From a checkpoint of a small mixture-of-experts model trained on Wikipedia: a softmax router, a variant of SOAP for the experts.
Below are experts of layer 5 (counted from 0) of a mixture-of-experts language model. Rows are named router (the router's row for the expert), up (a neuron's input weights, with its number) and show model dimensions 0-95. Each number is 500 + 25 x the weight over its row's rms, rounded and kept within 0 to 999. Numbers have three digits each.
After each expert's rows: a language model's description of what the expert responds to. This comes from a sample of Wikipedia text that the model never trained on.

# expert 0
router:517456476527488502521463505509480475466517471471461490489475476501488530500472510475513527469496468467510511457446471519538495503520531518470529514518506471469479490463555498524468475518476454450452476470523507509489481474471527522472485474492491507494475515466476489516505520470492514475
up4:537460513474518492521531485520520512515480514539529497508497519497510504508497505490501435475516489469539469530521506514520484499529519523482472494533497484504469545490486495524503544473456562480506473486546537503445490494477501472490516517555503487478492512497537472482452485537528522521
up5:503501522526544495479522503447499537538523495516483487507518480497539504532482565532503476485501525511531485503496519537528502539511491494491479477484512518525565504508558458521526462494501482471512519489529484548461480483491472459514467499518520496472482453489479518490488480488476474486
Table cells and colons

# expert 5
router:488514531459501477474544529496500526514511479499492458505487497513534549494475547504503478525495487499508536487489523520503520459457470519466498464489501467464471466515456505532523481516497496495507498537446519523527477525525518525483506460496467507485519502517519518531501483512476487416
up0:501531497581495490522531452485477534497511510480482507513534515576507524488455477530501480495498528453491481477501516509453492496507512522477518499476502513512471521443472465538513491505516495507507503521491526485498505492513543519479516555494526495474471489486459524522519503467526506475
up1:462522464472537533531497491500467519481523539526537491515518461523504486468524453496475499563467514531500502474503504504499526484514491532498475520479487483521491493496527515507461474476537496536481527541541501520473511464527449496558489479499533500507519480491476493496505477499517478447
Word-opening fragments

# expert 15
router:534514468501499485534471528435509451475456481497479519530523524476522557455514526472464524480505504506485505521526488519510484501519525463498558467496525475502499503496532502534500482460483498514512478464485474525444502518477529508509480497469461522502488506535540498501501481511508523468
up9:509500454491563486490536487422501507463505530487474485453448518486511471456471508497483510517478500514487490500507466507529489503463496512470518496507513495486513469519491544481503508498497494528508515485520515523490461481469506541490465516475473506494512470532530487536501498461562455484
up10:529446456512479475517520492521454494495512476477505521513479482531475494454516508505532489479484496507519570488483512535496502494443485475480512515496539476450518488527472484503477482519473493499485527505510487485544489513486533477531518477522495561519507501474520546492506511459492459538
Numbers in tables

# expert 2
router:504530529499511493510495502463464514488460486525500500478514476504557462535460499509484486544493494499467545539502472500463496515498510531463492556530449500494470484523497497498527496516523544489550483502489542516508487471528527525495541517503507536475471496515474526539477478533532502478
up0:475511558505520534473515476510503456541492505490465507524491512504519439509525417497501505506519491479478524513466468538532523483504550536472507527505555523508478490473511445488470482527477460486543487483493508494498518515512492484496481512514485495504488489533516516465501516518502522472
up1:494473496529493508516530501504467536531505539496494447537520478505560481464518502507486511487465556486466535473498485449468482464523522475465524547519544488527525533460510457476519475470473504481524516504506514529504503507513498510550488507507511480509513498524513480508515500494528503457
Word-final suffix pieces

# expert 19
router:486476512542492468518462513461484488514510482518464527457529554498518454516484444479486494510492479487468545519520521503517490516471517487461472467499537487499461493458469508481526524515482511519526476505470545551538501499510544527468535484508485520507487528490506497470492498506497458517
up0:476526514466499514512483493512461508486486452498535518467481468459510464437509508520468490501471480488551517477529520486471505523509509490516512489472474504448541515459465513452458516447511502480476513503477497517483538504535501470538533510498516477540508510523515501499502502528524463494
up1:501505489545509469496516480471504510497496525492581512522474516468489475496474474460484498487575519485485507479492489462464486488532507548483478478465492531474493517515549502478491516497512475495523506528448525524480471519510535449528514510500504462467533479524495487492530503489517501527
Place-name word endings

# expert 23
router:502501516499554507529470506520535498516497533553522531509518489486494487517461532504499540552523493522492494468508499540496498529498517512477482510525456499447476479467529491449524493455526474459538535486465489523493473469502523520502536477512507515493478500481516518524464513451473495474
up1:543493443537502517506540476507526472524519514553480495526464511483507516494478552485511521503530463521522540533528507499490498513540492495507472472483472456511495509453511532468551520491483512490501500518462449545493517473484510486500479501451513491494508496494505502476503470493479523557
up2:525475470473510503507522506501500529552472512502541528538516496528512505497539476492517536497473515496483476488413501492459487473461500487523465477499477506493488498484523521488505525515486443490490493508489490464450513493495532477509519497499535489464534495522477478437501492501493436482
Clause and list joiners

# expert 6
router:479482494485468483484493512510510491492503499453552520503457495462511551468491474560500532477501505486477513538509507533492530533467525504469462486528508497460513527517510447510485531487486466512475493460523511494507495504478496533514485473465511478505533472480497538537519525433501526513
up9:501476508470471466509476488500544526569510514466471529503479477454536499499504505432517521489487526469526465501495473519477507505530511505471483508498495521494480524485486507478457459494532483474551509504474515469455488443484511525460487470496484498491520506504521492522507451511538487497
up10:530503483481527519510517458529517483491523484477558505524496484466472497504469502496534499498500475469468501530508507487527519493565508478508510502502564540535504519500525504520512489506482523542481542507481474514495540533474482549452507539523544485480523461540493493509524481497463509493
Line breaks and headings

# expert 14
router:511540521481503516527492517490490477483494482471529547479477512533508466491498526481521539518518498525489510529494539492452483534542442465461495455537462461509451529521540525512474496451479489454517475497500516531497460477496525508487490504486477506490523519528522485524497501487511479476
up0:495467507434496492511480476540500475467529505494526463481494484574499517502461531523493499504453487544496504488476448547523537529467478507511494497531517501463513482490501527486480541495489534478494474512461460483490502507513527514487540509490493548531498468480464510498490487516487524496
up1:490489474489520485485513492495559497461528541478477475497482474496521537476473483478561482501486488499514488477549458496446486442512476487529471553500499469495480523541535520500483505489519503500485520490503522465560487502498497506522505512488510535505496499552554509492542514485483503498
Space before numbers

# expert 12
router:512483541494501460524492535530512495480446488510496497465534478469481520497466512490486485522466505517486520473525484527526482493491509532450471485551498483478465466495507473536491500520467510531513477533470542533512490506462542533484483454533468520487507519459513507524490519533457481510
up9:491530457467490487491537473523503481500472525468529491509499495480512507485517472469465496514504500520539524494496508500503501491501555501462520486520499494498467512486492470555454497439530480492466489457493454545464527501511497495538480502501516524512488472481463463477532555502550519513
up10:534467532471504530500487459493525485488519487495528479464532524485497498466535488477490547482501525534486513520458501530505520532505477469495458493494486508515520496503495544519515455485460525475478539491519474494467484504475539508533545531507519469504524471475486516505492437549538519496
Common word completions